Experts of a small language model.
Experts: 32 SwiGLU neurons an expert, a shared expert of 64 neurons.
Below are experts of layer 4 (counted from 0) of a mixture-of-experts language model. Rows are named gate (a neuron's input weights, with its number), up (a neuron's input weights, with its number) and show model dimensions 0-223. Each number is 128 + 32 x the weight over its row's rms, rounded and kept within 0 to 255.
Before each expert's rows: "gets" lists some tokens that make up at least twice as much of what it gets as of all text. This comes from a sample of Wikipedia text that the model never trained on. Tokens count by the router's weight.

# expert 38
gets: " was", " he", " to", " were", " He", " been"
gate0 [131 168  77  99 127 149 134 102 125 140  96 159 102 119 110 117 108 133 155  85 133 115 147  98 117 121 161  77 120 110  88 102 114 160  91 154 128 167 176 156 111 125 135 107 165 119 158 130 123 148 115 158 112 116  82 133  74 203 192 142 174 154 127 109  90 193 167 128 165 111 148 141 100 158  95 127 111 149 113 149  94 115 136 138 153 107 140 105 101 136 124 128 146 178 141  47 122 143 140 160 138 142 107 145 158 100 123 165 124  94 126 108 112  94 136 191 166 119  90  94 125 122  56 100 127 145 165 163  72 124 153 150 112 147 161 128  98  92 155 136 155 110 140 129 158  80 163 101 159  72  86 198  81 129 173 130 142  80  82 162  93 200 105 136 101 133 192 132 146 175 116 113 171 208 155 132  87 201 154 111 143 188 149 138  95 150 106 161  73 112 153 101  82 144 129 165 181 138 112 116  51 175 122 162 131 134 185  92 186  32 124 156 149 111  80 160 150 175 150 103 163 113 126 161]
up0 [ 98  99 146 134 124 101 185  98 152 129 104  86 172 107 180 134 124 140  90 139  90 108 104 121 157 109  82 118 163 132  81 138 110 203  91 143 108  53 138  88 121 159 118 131 101 106 143 129 137 112  96 123 116  63 128 132  68 154  93 135 175 112 105  89 182  35 137 138 117 177  90 114 131 178  69 152 166 179 119 175 143 130 179 120 109 122  90 119 124 136 186 122 130 158 172 185 153 157 116  98 169 191 103  90 124 134  99  69 170  75 152 146 111  73 132 114  58  68 183 187 110 145 114 151 185  77 135 133  88 119  82 111 117  85 152 122 125 109 160 114 111  80 140 136 134 164 179 109 142 180 166  78 138 179 134 145 148  92 177 153 119 107 115 155 156  52 143 184 102  71 109  75 125 158 132 163 107  87 128 124 132  88 139 110 155 145 137 121 132 114 106 133 142 176 199 163 126 117 121  90 134 144  80 146 144 148 164 135 107 188 135 102 132 115 121 127 118 111 137  85 130 143 115 100]

# expert 19
gets: " in", " of", " to", " and", " was", " for"
gate0 [109 156 102 161 131 110 119 108 111 142 108 146 121 116 126 199 107 184 128 147 128 118 137 152 112 102 161 136 116  63 136  93 123 138 138 167 107 152 114 158 161 151 132  35 165 177  84 116 136 107 109 183 124 170  99 176 143 112 151 129 196 156 139  66 138 255 106 114 132 124 167 201 169  90 136 138  60 122 141 158  99 142 117 172 138 138 109 145 153 160 156 151 162 143  96  83 145 103 180 164 134 195  84  92 106 150 150 163 120 157  95 107 162  81  85 159 134 120 137 126  89  87  98 161 128 138 120 161 133  65 109 122 117 118  96 119 120  83 123 133 153 149 127  73 107 184 126 103 126  93  88 163 124  64 107 119 147 117 130 157 197 127  62 115  97 178 131 125 128 127 150 156 138 134 140 120 110 147 127 115 108 101 170 184  69 196 120 114 116  99  90 144 124 203 146 100 133 149 138 118 117 127  80 175 179 105 151 123 160  92  80 139 163 125 129 106 125 125  86 125  90 102  79 166]
up0 [169 120 172 137 115 207 151 125 100  89 104 118 197 101 138  84 166 102 137 103 184 195 139 126 105 101 121 184 176 167 129 166 215 116 138 122 150 167 117  90  88 133  95 162  51 107 159 158 108 132 124 132 113 129 127 142  91 102 144 146   7 152 109 107 126 113  76 143 175 134 105 112  59 194 102  92 131  91 125 145 161  95 135  50 140 147 141 163  92  84  88 125 119 117 124 170  75 132 139  42 157 158 164 110 153 105 142 105 153 135 142  99 116 113 138  80  99 114 107 171 123 184  96 110 157 104 163 151  96 127 116 171 127  80 176 104  83 121 161 140 139 112 143 165  94 145 139  91 155 122 151  98 152 164 163 115 151 170 144  89 112 159 125 133 136 124 140 147 118 134 131 182  88  83  85 112 160 112  70 129 150 154 121 156 122 138 118  91 124 108 161 115 125  94 128 141 129  68 129 156 112 140 177  95 146 106 130 140 119 111  83 110 147  83  91 112 164 190 143 105 144 182  67  95]

# expert 34
gets: "\"", " (", ".", " is", ")", " one"
gate1 [101 121  59 124 114  89 148 102 152 157 171 120 181  98 184 154  91 146 150  84 112 131 123 157 208 142 125 159 105 118  88 177 143  94 101 142 132  96 152  55 110 119 122 131 214 111 128 142 151 141 111  78  84 104 173 134 106 156 170 102 151 119 161 172 113 195  70 194 142  71  90 128 160 159  94 122 121 170 113 146 120 110 122  99 157 109 124 155 125 129 138 123 178 152 103 167 115  84 136 127 137 169 123  97 121  77  95  98 154 181  96 105 154  90  96 142 112 102 129 126  96 119  60 102  78  70 148  88 121 113  94 136 123 173 127 100 149 134 142 110 120 132 162 139 163 186  95 169 139 125 168 105 166 160 179 156 157 140 111  71 139 127 137 118 143 129  85  84  80 111 141 114 139 144 175 111 134 156 139  75  94 107 119 181 141 190 113 180 135 151  98 111 133 117 161 142 132 156 120  94 212 192 160 107 154  61 175 177 153 110 127 169 145 130 224 116 136  88 120 149 130 119 112  97]
up1 [144 125 121 116 156 111 127 149 134  77 135 133  88  65 124  28 135 166  98 177 131  70 171 101  92  93  98  76 165 162 174  76 155 177 121  83  93 196 188 178 153 145 141 138  79 120 110 119 157 121 138 128 152  84 105 123 135 145 176 187 130 193 123 147 174 114 157 118 111 156 204 112  75 101  86 132 144  90 139 136 144 142 117 152  75 163 135  80 130 118 149 134  69 135 129  84 113 116 105 109 127 109 125 124 153 179 155 140 119  90 142  59  91 161 126 144 148 137 161 120 140 126 173 103 220 148  55 103 128 177 140  75 147 108 118 135 101 147 104 161  97 168 160 124 133  97 114  87  98 156  94 144 137 125 116  98 132 142  84 137 137 133 129 133 137 126 109 164 160  60 109  90 156  97 121 136 104 177 148 138 131 140 152 101  93 105 182 127 117  97 131 106 150 137  52  91 141 140 146 137  65  65 130 123  89 160  73 113 177 104  99 133 118  89 116 157 124 149 175 113 153  86 179 180]

# expert 20
gets: " a", ".", " was", " is", " were", " are"
gate0 [132 144 118 149  83 185 130 129 103 113 124 137 161 159 114  68 144 110 148 116 191  92  98 146 114 111 154  74 175 173  83 136  64 148 119 143 126 146 123 102 123 122 143 168  56 174 146 130 138 117 117  93 140 151 127 114 171 145 119 149  71 135 143 147 159 119 143 158 142 136 164 125  93  81 154  80  75 178 150  93 217 151 117 121  94 131 105 168 133 110 100 139 129  97 115 118 100 129 186 119 151 195 178 182 111 114 162 112  65 117 115 127 109 143 157 172 122 128  91 163 139 146 139  53 117 121 166 164 163 105 114 154 177 120 120 135  65 127 124 141 220 107  95 122 101 105 140 170 168 165  94 133 149 117 207 190 140 139 112 144 144 190  95 127 127 133 151 151 127 120 103  94  61 145 131 147 109 143 150  82 109 103 198 118  79 127 129 153 139 102 165 105  78 123 142 150 126 149 112 142  97 144 184 187 141 137 190 130 180 117  78 174 138  25 115 124 129 140 141 144 169 111 148 181]
up0 [117 215  96 182 114 137  89 142 105 135  88  87 123 159  95  97 107 120 146  94 116 159  91  94  77 134 130 106 121  52  94  83 183 167  87  89 133 169 156 104 120  95  91 123 177 151 126 131 155 108  71 183  89 121  95 188 146 136 131 190 156 212 132 133 151 134 108 122  78 100 163 151  97  55 172  52  83 130 157 141 112 120 153 146 105 121 112  91 158  95 127 157 128 128 182 120 156  83 118 152 137 172  97 119 148 124 122 181 134 120  60  81 153  97 169 183  93 153 120 115 114 146 120 103 173 180 112 138 150 118 117 106 126 116 135 131 128 128 115 129  82 178 125 140 117 118 189 128 119 158 140 124 133 130  67 137 156  89  93 149 114 128 116 144 142 155 142 104  89 117 127  91 134 192 203  90  72 137 119 127 119 113 100 160  77 147 115  89 179 138 156  72 131 150 164 113 136 122 170 100  93 159  86 146 154 111 174  90 147 117 173 103 117  61 151 112 183 128 163 119 189  83 150 108]

# expert 13
gets: "-", ".", " \"", "/", " K", " B"
gate4 [155 164 113  90 116 137 121 136 155 127  93 133 106 124 169  90 111  92 137  77 168 168 218 136 112  98 143  91 141  64 153 105  52 155 129 171 193  70 106 122 153 150 151  70 178 132 125 156 106 115 132 147 143 157 128 151 112  93 132 144 169 149 126 105 183 222 115 176 148  89  91 122 117 149 150 134 124 130 173 124 148 128 110 136 176 183 129 126 100 134 104  99 128 169 138 151 119 122 114 113  91 148 101 127 108 118 101  69 127 121 150 136 198 103 139  96 121  92  99 133 113 160  91 112 162  90 145 109 151  70  99  82  98 155 158 174 100 120  96  86 159 149 155 105 113 159 169 151 134 134 117 107 230 114 102 153  86 101 135 108  74 123 101 151 133 122 192  70 109 190 161 124 130  94 150 140 197 108 162 132 140 109 135 132  74 133 120 133  53 201 228 103 139  99 180 115 150 122 128  83 133 122 113  73 131 124 125 124  84 156 161 114 108 136 125  92  58 111 132 139 122 110 143 163]
up4 [178 172 169 134 160 122 127 129  49 159  71 163  97  93 120  81 104 172  97  99 165 135 194 105  95 104 164 126 166 109 101 100 154 179  98 118 137 128 106 138 148 130 128 120 121 103 144 148 130 137 133 134 100  83 151 104  74 109 147 110 149 144 111 126 119 174 124 146 139 126 100  92  99 178 145 147 133  98 121 109  96 146  76 114 148 145 109 149 134  95  58 120  98 165 193 153 146 139 114 156  81 133 140 155 107 131 143  58  80  83 180 157 198 161 123 121 140 140  69 178 135 197  68 153 137  96 188  91 167 109 146 115 154 148 128 135 104 150 127  81 174 106 141 143 112 158 109 173 149 110  87  48 148 179 112  99  96 163 148 103 126 140  66 147 111 130 126 100  99 146 122  87 134 195 126 133 123 106  94 101 180 123  95 110 125 164  93  87 103 122 179  41  74 112 104 142 169  58 139 126 157  61  85  79 150 136 149 121  99 118 125 146 101 155 150 146 128 123 158 137 107 123 104 216]

# expert 5
gets: " |", " 2", " 1", "|", " 3", ";"
gate0 [108 132  81 101 173 180 118 119 121 142 110 238  84 100 135 111 122  98 147 119 117 142 108 117 147 156 113 120 134 139 162 143  83 171  87  91  92  91 148  57 171 127  91 108 122  66 168 123  88 181 117 154 143 113 148 146 150 189 123 178 113 116 111 142 157 122 142 127  57 142 131 115 159 101  81 100 154 138 124 120  71  83 137 128  97 180 147 120 117  93 128 125 134 106 122 145 110 142 186 133 113 190  75 112 142 102 144  76  98 118 164  60 143 176 143 122 134 115 131 152 137 123 100 181 164 203 129 107  88  95  98 175 104 176 145  51 104 159 114 160 175  84 112 134 105 127 163 139 109 103 106  71 193 127  96  94 127 131 159  61 148 163 114  90 106 102  99 139 101  84 160 169 148 112 148 105  66 160 116 113 103 124  92 199 158 145 157 165 110  99 127 101  82 158 128 112 154 139 145 111  74 190 126 119  76 170 107 139 183 128 143 135 120 117 148  98 103 166  70 132 184 126  89 124]
up0 [149 110 128 137 153  85 191 150 113 120  91  97 121 187  96 134 140 150 122 114 134 151 156 209 147 131 139  91 110 158 105 183  92 124 113 118 168 135 119 206 134 138 117 166 162  93 127 162 109 146 125  76  99 104  85 113  82 131 212 131 133 134 121 135  78 122 147  75 105 145 116 135 169 146 150 109 151 124 159 127 121 158 132 159 195 124 118 138 108 133 130 148  81 196 127 118 167 111 102 150 149 121 110  91  44 155 103 168  54 135 145 204  86 149  94 107 102  58  78 153 115 169 144 126 158 140 122 174 140 123 136 103 126 119  94 113 118 125 118 158 111 122  76 175 141 204 138  84 122 189 122 146 128 140 137  98 127 100 145 104 132 111 121 133 171 102 164 117 108 122 124 133 165 119 142  97 132  58  90 111 176  99 118 119  79  77 111 132 184 148 115  96 131 123 200 169  77  73 154 186 177 146 195 169 144 123  75 132 134 133 206 106 128 137  96 136  70 192 109 150  88 112 119 154]

# expert 17
gets: " the", " a", " The", "'s", " in", "The"
gate0 [125 114 142 114 138 115 135 166 158 156 142  75 148 147 158 106 144  78  96  84 155 135 112 148 171 139  53  65 116 118 148 147 112 114 128 120 131 125  99  90 172 189  94 144 113 150 176 131 102 109 126  99 149 156 164  91 119 112 128 112  65 139 134 129 151  81 131 160 167  93  68 117 133 152 150  85 105 109 154 161 155 102 176 139 132 139  98 116 110 163 138  89 108 138 157 220 109 135 117  18  96 132 196  92 115 184  49  82 155 190 137 156 132 130 120  74 165 128 133 153 108 152 117 132 173 148 152 152 153 124 121 107 137 131 139 109  95 123 157  38 130  78 136 160 134 166 198  92 160 171 100 147 173 166 142 162 159 123 146 162 170 112 110 113 112 102 157 167 131  71 123 171  81 114 116  91 165 149 139 178 147 121 200  89 127 100 152  99 165 159  82 136 122 139 150 147 161 168 148  78 150 146 177 119 129 135 125 111 133 130 135 125  83  82 121 227 136 119 110 132 164 133  91  85]
up0 [177  90 154 130 119 129  72 143 117  86  94 116 184 175  87  98 156  85 147 157 153 193 126 156 118 149  63 126 104 172 113 101 163 115 166  66 134 142 126 123 110 123 102 109  85  99  84 131  97  94 121  92 130 153 141 150 141 102  97 125  90 122 168 167 148 104 162 149 181 174 103 139 114 158 136 127 190 146  65 141 137 137 125 128 164 119 105  93  89 113 100 145 134 138 131 153  65 141 147  92 105 106  94  92 132 160 127 106 121 184 132 124 131 150 211 123 130 137  89 179 141 132 119 109 124 189 105 136 117 203 183  72  95  91 162  71 138 143 215  87 104 118 106 159 129 124  92 174  93 114 107 177 139 138 176 153 150 119 164 140 112 142 118 164  84 170 155 146  91 125  53 149 130 123  91 109  80 140 163 178 163 177 135 122 102  97  95 142 142 159 102 140  98 112 104 158 164 159 167 123 113 143 179 101 140 105 174 122 158  81 125 135  20  51 120 166 147 156 174 117 137 136 115 153]

# expert 37
gets: " to", " in", " of", " at", " on", " from"
gate4 [ 91 104 158 135 126 134 120 181 151 133 103 153 147 133 139  35 146 105 117 117 183 147 154 129 135 186  92 102 178 180  84 136 167 144 146 158 135 112 183  70 112 165 138 124 116 123 134 128 133 137 160 164 157 113 100  98 114  98 169  85 108 142 175 142 146 138 144 148 107 134 104 118 128 103  89 161 173 138 134  69 186 105  85 163 112 166 146 199  89 151 111 132 102  77 150 175  67 126 214  67 155 145 160 164 119 123  81  95 158 101 153 102  90 157 191 152 101 141 111 198 114 142 154  45 121 156 163  83 159 121 129 172 182 178 149 172 105 149 143 145 108 187  55 118 116 114 126 204 129 170 115 196 157 114 146 116 137  84 130 122  96 192 131 130 109 120 121 143 120 110 122 131 158 137  79 148 118 127 135 157 113 170 144  98 123 140 140 126 137 105  96  83 141  84  64 137 104 190 156 140 130  90 163 160 111 111 136 151 141 168 191 142 142  88 159  83 105 121 161 136 155 142 169 109]
up4 [129 146 107 133 119 143 115 152 148 111 142 179 132 156 168  76  92 151  96 106 175 108  71 170 123 196 139  77 139 155 159 180 154  88 131 181 105 108 125 108 198 172 191 113 166  63 171 182 128 191 159 133 146 137  83 158 120 118  78 136 122 100 117 135  78 119 155 128 154 130  99  44  88 143 105 153 128 172 153 145 137 115 125 159  99 144 154 146 117 139 137 144 145 145 170 118 108  99 104 113 135  99 109 115 123  91  88  96 145  85  97 185  70 134 113 130 141  97  79 151 198 124 138 110  77 129 131 148 103 143 117 137 140 194 154 140 132 142 115 156 124 217 105 129 164 176 145 146  89 161  53 180 143  68 150 113 131  77  91 100 153 161 148 130 194 118 122 117 177 114 131 129 156 132 162 105 122  75  98 115 122 147 124 163 161 103 101 114 174 197 116 122  88 123 129 128 104 150 158 155 140 103 174 170 132 123  41 143 171 117 121 152 174 133 129 143  88 133 207 103 166 161 150  93]

# expert 32
gets: " the", "|", " The", "'s", "The", " United"
gate0 [144 181 154 132 161 125 146  78 112 128  94 119 142 116 136 205 124 120 126 102 117 175 140 170 110 139 105  78 146 138 148 145 129  87 156 106  94 122  79 156 180 125 127 135 167 110 133 185 206  45 181 111 197 149  77 138 104  79  89  91 129  67 145 147  74 130 153 100 140  74  82 121  92 127 134 141 101 115 145  77 122 143 124 147 124 127 189 170 168 142 105 154  80 158 188 134 142 125 106 139 142 142  78 112 146 125 156 122 149 103 132 157 155 170 119 198 115 102 118 145 123 106  92 177 104 115 159 144 115 124 106  83 180 157 202 107 144 162 162 119 192 137 121 138 125 139 135 107 138 135 160 124  99 117 149 100  53 113 144 160 161  85  98 159  94 124  95  65 102 117 113  66 135 162 158 100 155 168 106 150  91 131 153 178  84  89 161 132 123 224  88 149 136  92 119 130  93 166 134 175 140 108 147 135  92 104 100 142  91  60 136 121 110 154  81 174 135 160 156 108 186 148 165 143]
up0 [156 155 109 130  89 115  56 130 170 243 141 189 135 150 119  84 116 146 151 121 124 108 118 136 133 174  76 141 145 169  69 147 135 110 163  99  86 190 144  81  54 104 134 121 158 119 105 116  85 142 154 143 122 173 118 162 137 147 109 136 146 124 117  95 125 131 110 128 155  66 129 162 111 141 106 101 125 105 134 163 152 100 113 172 175 119 128 126 100  88  87 138 112 131 170 145 107 162 109 112 136 151 160 150 128 125 100 133 120 143 144 168 149 138 135 101  98 115  83 121 128 182 116 104 148 178 156 129 143 167 130  48 201 134 195 166  85 138 142 152 145 149 173 108 121 111  88 141 170 139 125  66 123  87 188 139 108 176 127 163  40  78 128  96 128 147 140 135 177 126 131 161 105 177  63 178 159 170 110 101 159 121 150  97 106  90 135 120 108 165 144  99 121 174 102  89 172 107 135 156  88  98  96 148 152 168 122  74 145 101 198  82  58 166 129 131 151 130 115 118 139  39 125 120]

# expert 36
gets: ",", " and", "-", ":", " \"", " the"
gate0 [ 82  91 150 142 102 135  79  99 191 161 188 114 144 166  78  67 157 137 170 120  67 146 190 178  83 121 141 145 105 192 111 148 162 117 139  81 123 159 150 114 147  99  88 106  67 138 135 148  65 136 115 127 141  95  85 130  87  87 134 131  94 127 158  80 161 130 137 100 149 121  83 185 124 111 148 115 121 137 129 131  97 126  98 105 199 109 115  80 150 147 169  83 111 128 126 165 108 112 127 155 137 138 135 173 142  95 154 140 192  93 126  76 105 139 137 130  87 129  88 141  50 117 113 134 165 140 143 139  96 219  87 175 120 111 167 126 131 104 198  91 112 179 134 116 133 167 105 132 138 161 185 156 147 123 132 156 118 126 134 113  86 159 111 148 125 155 149 120 151  92  58 112 156  84 120 144  72 128 160 158 101 167 109 136 100 127 123 136 156  81 181 127 144  72 160 167 171 135 161 130 124 141 166 110 141  68 142 160 147 184 158 156  95  49 165 123 166  86 135 153  57 158  96 146]
up0 [133  92 114 144 147 150 126 169 141 130 105 151  96 157 121  11 149 140 109 115 130 112 144 147  72 113 140 115  97 130  99 164 125 123 140 118 174  61 152  93  81 118  97 126  56 108 135 143 147 119  80 162 119 121 145  88  94 137 132 170 129 101 164 102 199 242 154 136 154 136 120 116 137 106 153  89 101 165 112 193 110 198 137 127  98 130 120  98 126 122 178  98 118 149 121 149 143  60 112 152 160 164 153  99 169 151 114 114 101 147  83 154 160 146  73 130  84 121 102 143 132 131  88 138 122 107 184 117 106 106 110 152 147 148 159 156  90 170 179 112 114 114 126  93 140 143 101 156 183 141 189 131 138 159 103 159  75 125 163 136  92 157 102 133 121  49 173 106 162  94 101  49 131 177 132 188  99 130  93 122 174 151 129 128 133 154 123  99 111 158 149 116 123  68 143 199 130 101 109  75 110 134 108 166 101  87 124  82 135 181 143 136 178 189 157 107 111 146  86 161  69 137 145 155]